Experts of a small language model.
Training: a variant of SOAP for the experts, 432M tokens, 3293 steps.
Below are experts of layer 3 (counted from 0) of a mixture-of-experts language model. Rows are named gate (a neuron's input weights, with its number), up (a neuron's input weights, with its number), down (a neuron's output weights, with its number) and show model dimensions 0-95. Each number is 128 + 24 x the weight over its row's rms, rounded and kept within 0 to 255. Numbers have three digits each.
Before each expert's rows: a language model's description of what the expert responds to; "gets" lists some tokens that make up at least twice as much of what it gets as of all text. This comes from a sample of Wikipedia text that the model never trained on. Tokens count by the router's weight.

# expert 59
It responds to: Short vowel-heavy pieces inside foreign or uncommon words and names, such as e in Assamese, o in Autocephalous, plus particles de, van.
gets: "o", "a", "e", "in", "on", "us"
gate23:147123165166117128146104138110110136135178120118137121103142155081133117126120140115058116129127145142159146140163127126116121133128146108154130123086140093126132133136122152086176100130103124126132102125167095136128170112124151106083132142140153140178103186180078143121102105106128138108
up23:107172154110186157107157156111132132118155105148131081155129119126144134139125163152095117099133129123104123094117093113072100130166152102127157144152131112135154107160124098149097162102134142073136140116121149108132118134164113133108125150111064140121143156136121137121140125175157101160
down23:097141131132180109102100109120098172124079149112149150122135122149152138145136119155133106102115117115119126127112109149149091136140133139140103130149139150128095123159131096149089163094132173081121137121137120044143135112162114140112158099131127119130154091102116107181125167120165152108
gate24:104112143148132106128124129135127126094138201167121121099127148092133094129111149125149124144148153105140093151107134136117096148162111091128112136132145124156114106150141125150148081117130127142101138152163142112169115133181126138145119118147113108187137133083127047126156127090144139095
up24:137132115174195110156142147146106149116110137165122114134138109129140116103131108114137116123141102135148136141161103128129172104114114147132096092103102120130134155127163159130091148152111124162149144091087149131155077152147140108132100112072150159081155183111139136120103126157116111095
down24:139163165143100146129157128131075139097160135106126098165143136106138102182166112156137125136089175101094118152161099129130147154131154138103120098142147107105124139134150103134141151160100093159125116098135129108118124140155123130112176147114100132103080112123159098107142132157151083100
gate25:135145082149067110103116126153172114154070146139157126131139115150154161119107158150130088111173118094138111134093125143139105108135123149117151160121096108123100138134174122096143149129112137135156105134119126130133124146158141115151145155117103156114132155105149108197121150161138171092
up25:153112127147118137110160092117137128157135134146158121107150121169140134093135167143074110162153149103113090120069103137155113116110142123096107187114124112106126123122115107099112178118145107156150090086082113159150125124148132134145140144127103163123144179100134123154129136144085142128
down25:110159178144141100173137101128171122155116103098126135140135120110085123140186131101152134118127122114121116147123113119148121124157101103167160109149123145137094093147123144119097162119125110147154134103142133125117129119101114117114106133190160097146113112158178157089143131065151113090
gate26:173121118140112118105126138149089150123103124182091147109140116120125105097125118104115129119139157119157145159140136144167109110136109108199174096149109105136130136119089167129165135137142112128105108105150119124124155104129145131117119155110148116141116087149184186096132075129149137102
up26:094155192148150137117087170085114138109124133128112153129140139123116108187133122125159155096103133143124144137128120135111119099190141134109106102150140067139111158133120115141158106167144163127143100105134132174162117144160131098131133124148127132108086147117149162135079119152131105137
down26:074117168081122111153100105115128108133142111157160148154122159145111151132129055126125137140133148131146138120079129105074165155171132201128114109138134156130125120152133114124140135126166106119170136127136122066124126138143149126113135148084082145098129133148119151134126120133117124122
gate27:132125141138118115110139151113144126142138118146146116149119131111143148141102127171122079107124111154111154147135143089126104106169110168128163102133153171129164188106078096174110100102167109138115088141097141146108100136147118101160104161138115138133107114127139132092112155130105189160
up27:132130142148160181128134130115094142079154133120121182142136141139140140145149164148136158145137125107098111167098109140176127102143100102132134106136128074156184138157127106091135130131127117122172140128110131166129137081123103097122123153157114149125158166123115104140170137169091155134
down27:133107148157120079211123163110106102130158098184124098141130102147107131133152125104135103123161156117122144110162158097119142144110114134113143100117148184134129125137133126148111077114134109112137106142160151135083155126149155155124113163115151130093125168105116128129143129108151082138
gate28:129132135119122102150131140120110114158138131131154135136085093095143156126117120158102163087151109114114166091117149120103145138167106157154119071130140174129120146150086155152092144122117120099100084117121094171071137120084094112140128139148152098115104154134158154127106124121085129132
up28:085105138101073161169148114146112135132151152172076103126130119122115134131149100136165098111109093125159156149139118107088123102123171141123144138149100132146122108149113136135181098158095146101111156088122126131098114125113166088131137130141135112154122140079156104126151142089140142159
down28:102130104149148098127106145122133130126155122110121106110102132142134128062152101134100152087133112115081152100114121122110123120150164166141092084181125148110126148167071123130145103123143126125125113144158110094117122131058132115134113151127131120177122150084146146155141110173103128105
gate29:070124146182159123137117101132113116132134107094173137121126128147106131107117152127141126131088124053110108153126136134107111129109108164126156119177165153115134147129129095129137118128126120154150139127115166127166093109138187156113130165127118142123102132177118089108173131104144099157
up29:103103131193149114095110076112122146131135141122147165147121163135126090119133103164150149161120129155115136129133144156131131110085145140120131138129176153105160161109135110154109104148166136147113092147135137138170117102106151116138128126143061123138157122106183143105174143148093119135
down29:151154149197141169124129138170133081114118085122084092139150081127084184135140126121138096115126172131130126150133105145106144125110131097100140146128125128139090138123106125132119147116115103145104152123144158149085141115142139148156153150163121093112116108145137102127118168078116152094

# expert 38
It responds to: Zero digits inside years and codes (2'0'15, 200'0', ENSG0'0'00), plus the words million and billion.
gets: "0", "9", "5", " million", " billion", "illion"
gate0:090121149115100140085141142138142114122105139149117127082166133145141120115107144125161129170137156108191129167121125160175097141161128138109115142152148122100127091160122122154131126123114136132114134093101152156146137097127144132151131156110133072099167176105121144072119145140072132113
up0:123119100091087143088139101125165163140103103112132136185131135125099133138133145083167105127146130178140100095082145162172123122081096140157106095149154084116134125131143110115106122106167138118132147126143136115177119159105139125090131107114127114099110138132110155092113099116125145145
down0:128144125114131119140185137126162118133119117143078144127166163147151075138100103159122121107116117121101127164153128128125156118184124109077083120157124168111110100142137125126174169156135129114148145149129128091102150141136120134176135107142116081185137119126125136144147137118154086114
gate1:163118124116105163135125166167095145138109093133132179145149137120074132099127114135111121121129111083140101115110141137089127153152116107112126096120158126107130128102139152157155092094152133126071099122114165143147151139090110114176141098144169130124138116147167155078152113137098137155
up1:149102154168174150105139123156095104102159123089111137145130102117130136131131083113084140104151096134157129097130137122122120145117101092089096104139152157134147133071107155154138096106158138162132136147077119201111123150112110113148103130154123120142148095116118107100129140121093132145
down1:140102115095104128145130147114083074129151132123150115114137138096116132162153104089119142161123145143137100115117153120162167127149087132142131143138120146143114103166096099123141183162125149141102127101153140116100119142096157114107137075131155155091076136086087099126149152140150146101
gate2:139115141105065111124097113136133072156076118166087106138111086139140132127168127167129135154127094094132072115135129122126134106181150102062153132165155110126156140127092132102143133136131106109121136099120149117120136102140157126132165115114113152133128120123137135155163096128144141153
up2:110123147124115141172163133173166063158087136144137128137139122141125107121151148129114108110100092096160092090141139137118148107134146152120118156171170122120117127125129159108146125081103105136140180113108131103090112109146168137142162108103126176129115118090141125163149110132159103145
down2:150137121106169137129131096104153155108101128144128115111119134161118131133105103172081130134107114128124169089144107097175136119122125172125091148128149148143113119184088143166188144102114131128179117159122156108153103142119129140109135103100129176110110091158116114159125101121155138113
gate3:092105074171109118169148163146137101142121143140105095106128175107141170113119120100162162151134121101112152109113162182165104150127116142133176112075119160140120144155120107149112125129117113138128104147133129130115123158162088122132142158121123121124152167125130106100102145139150074130
up3:104131105111155141077158123137197121116099148136095148121100115108136123148113123131122100144113152137092158159117116102150160119159135146171152144125161061127141129114116126126140113123138123136146118159134151136130138150105135090114116068131154115126120110122120170180084114176102163147
down3:131067094094120092083140115129134086081084078135079173101133089132123122114141163153166128127127123116092109118105129127147161138120146134144081145109174146121120135138148136103150137122071126116121154153130151125123129135146154144134129088125153140147135143125102087126150130133165156130
gate4:144146115152099148106116103123101106133179150123114160116114120100134083145126119140119128118166165100099112168120104128099138135165095129131114073121166158120153143103147115134115148143145131120063114093118121132142145140106161089062126089157107171131128132126120140139168096137102107134
up4:109126144146126161112107128121094130137112189116105147114116133083139130133178125147119149148140131114103101133125135127078161167183114123126095111111168121116132118120131128139125144125093134122084142114102176143167163124142146139115110078138105186135096134120092120163148082137107127087
down4:075082179156125127121113109150098114125128166104130173144115153100114142108146133108110122097122092149136136075155112163127142120120110152118157132120146088134109152154125149112113137130114108112159128122138100115120109108127145108159076037147114130104148135140128164150167123121127111147
gate5:081145157142137105162151145179106116119123115094117151128093113110137142120093101153147095102150174090105101169109143111145154100129190088126155111099099150085104130152131118140133126178148129126132094134125121112084158135133116109118123166141127145146105112106130075136138106113124107122
up5:103136160103119120148138117101162058121152141153168138127163132120105128089133118114128144146129122073140110115155104160119106093115131152113080099112154169144123173161141165149145111124150130155097121093154136140118131123118133105132166089124078112148133076135149111152154105116102135134
down5:133126106127102131142128124123189110134136171126111144147165141128173143122108121146128124124095122100094161093189126184147145127134100149149142164136161150163136172085140111156155134149138086120080139143124128144118155095126121135079108129129131123142168105151145167136160145133114146154
gate6:110138127098124121084168153116091159184159106127135103122124166084129096110128151112138102144106127113133088141158114156146159128119108133186119132121118091121120132120161174159145139119127104135110128122164129129099151160190127131084163131166129149121166124129117142125093149145160139095
up6:149104141149130129141107110149110109141135157155090154150127122124157110166132101117104126127143080165130121149100143090082135116123133140046133124153151106130138107108079108109119101150102124104129145135088147113177148113084152151140101102158130134140122137151134127123162086088090118153
down6:142138151092097118122103104167080092153154123122141152109150125111119127076104100143093065105136113142117148139129148121112136121144111183158123095123132113159147100140086174147101096159145085077145098165139147155163141108157129144106124118147127141153137121142134110129120103101122136125

# expert 25
It responds to: Numbers, spaces and pipe separators inside wiki tables and semicolon-separated stat lists, such as chart positions, scores and coordinates.
gets: " ", "2", "1", " |", "3", "|"
gate4:192095105131077147142146102110145138117100132132153148112128157134129102169170172163151141112117132141131145108091127157135116150089131128127179158145121118123145122051115125112143150113110140074124113133129094150120094145111121134110124138110154175128135154104136156096132156140098130151
up4:120140173121107117110139138130113119144140135124118135100112130124084154116121106131106113126136181108167123136159099126128144116152127099095078133102145143164118114168196106194140130132121119202092111113109142110119152144124108118150121151138139143105099066141119096154121099112115129125
down4:138134121147139157085107123120112190108106114092091198126169110149136136148126134125157119107127114129143142127136097086124161113146136103135111146152198110103128123117127122117112115120126129163106110107098109149181142103128119107150095095100110169185130119111114126163124116099136129101
gate5:097102112088108145184123143130139110142121121117117117127127147168132175127126145098125133112126150133119175145135129148141053150124187128136096107118158107172101082118125090147118103083138119096149089087108124130153133110149127119098110134129126121150116122081137121163120126173111129148
up5:114109136092116110141136152170156113084147173101133119126121123179119135164152158087083148185140113127171098121130110141145104127142167125094113148173135119093105164144084123144140149102123096088123118112126147102157112120138134165113103161145121158135124108119152131142133134174114148125
down5:071091133131112130133087140130136113080127105101132123098142109117099097143101159151097156143151130107137168153125103103158165162106112164171152149127125143164130163107107138144119140139096121090101175163117148103104141107155135151144067152113129144085120129149115109115101127123132147137
gate6:101127099118080111109146136124097146127114132122168135169139126100130141149142099136149145120120121108135098151111097152171142062133169139119158104116114149140131141134157138100107083088166112095145105109138108126163089175112152122146167123112139141161132064120116139134144074124135128132
up6:153138146093152134141087208086123154157136132125163125115134137182113104131090132122138139118138101160105153159141155101099138156114093155088109134119104179120105100144134124143133132103107149131140155134124101117122142122131138116152113112145105086075145168147171154111124144130128097104
down6:146138158128174159126089101111134113098156128150150140086142069141143114119165145132106121123125107103089131153139117102082103166102083116129099115123083111122116136131077091144135107133098110155141134141112106124110102141158138133131160094162155103116090124139097081165101113131122125122
gate7:130129133119114106133126114137096131112130124162118165087141131096145117092123151096111102114131099102112159133154116169123125094095134110124173142136119140139132135079137111119103137195116132121125098135152094086151164107100133150151149167162116127106128122151190100163146094079135097110
up7:159127116156097087163146153080139172128144148142107129098145121159106149136132123167103134134127132148159104145157120138159123147133116097126091117165145104147109128114170107111116121130171092181159105132121121160136115097105141141144077090124096150105148136132150127120133166145081116081
down7:127116151152126127112140161137116065141126094110151063130125148104104132146148128113144180133113135099122128149145131079126134107103115143120081111165121149119126123166131104138111135163122119111168173102158136153131114147174162142123140119111184155162133149163128142145099173162117133144
gate8:098119127138179147145128141078111168106144133134125146145137118131125118146083108160109144167157138128114132156100115125120130118091141143094135160102110120115115141114116082126110136135112104175119132106154082129115113129142133198178137144085144139100126116124152147190104111163129175144
up8:134151107126112089148133116117162111128130142135135103114130126115142114125148104130115152189093086157165106081136122149128121125121126163155148151128122153135158132154114110213131124112136125082183120113132138132142112133109119164070100147158080141139133131147115081131142161120122150157
down8:108127108120157097124097107111136144139109169109133150171126150128116134131146159151137110125104129176167141121123130145146116157159102140173129134164079139129140091123097147120126097126113152136108166160142164112101120128136139094079104147123145167092176158099111117096182152119112158101
gate9:138157106112127100130129110151124110136139157095121141130138092122130161165129097135088170144097145124116105125098145095109163110105128143185162133104107146125095148114144088121079140126121122095123107115153126098185138161120125174131108121139121090156126116143079110123131091106126074092
up9:133130117124199144140090164068131123101174167127159127112121176116138105094099107085098113114099145154121147144113123141161123151129110126119133108123101152115126125129097138099134119139198141118137135139101135143090117100112122114140143156150162097100143136108156121134098175111129163126
down9:184119121128141109157139094139120111126104124138128135102124112104141102163158130092121111148101124152066169169146125108150144144159122120110110117114153096116135163095143136134136116129138096093121117093119125165092110109110114093167167089173112113137103146118162130148155133165069140152
gate10:169162119086113129138172123118144168113110123155164159163116098148094137136136134099133140103110127098122137128144142087167114111136146107143126160165122107120145138113128168130116125099094123100113133166156095154138150186130126145086113112099166104143136094165137148142124082156093101102
up10:177132094067121085123168124136155160129109124160126140130123088128138140120164131116115131102151127137122142108127103070159158121119169117112128138143095070144148124128116122105154131124136121092081130129118088132106141175117137164088105097107145157152109071110152139120139113117104124114
down10:103170113071129137125089132125146173152128106186119113153142094125139129148161156124097126119189171141161145105104102097116092104110131117164151110172110128110111127152134141169148139116174106122095125098162151118118158123092132130153109148147145110118129129166133140156126126124113142151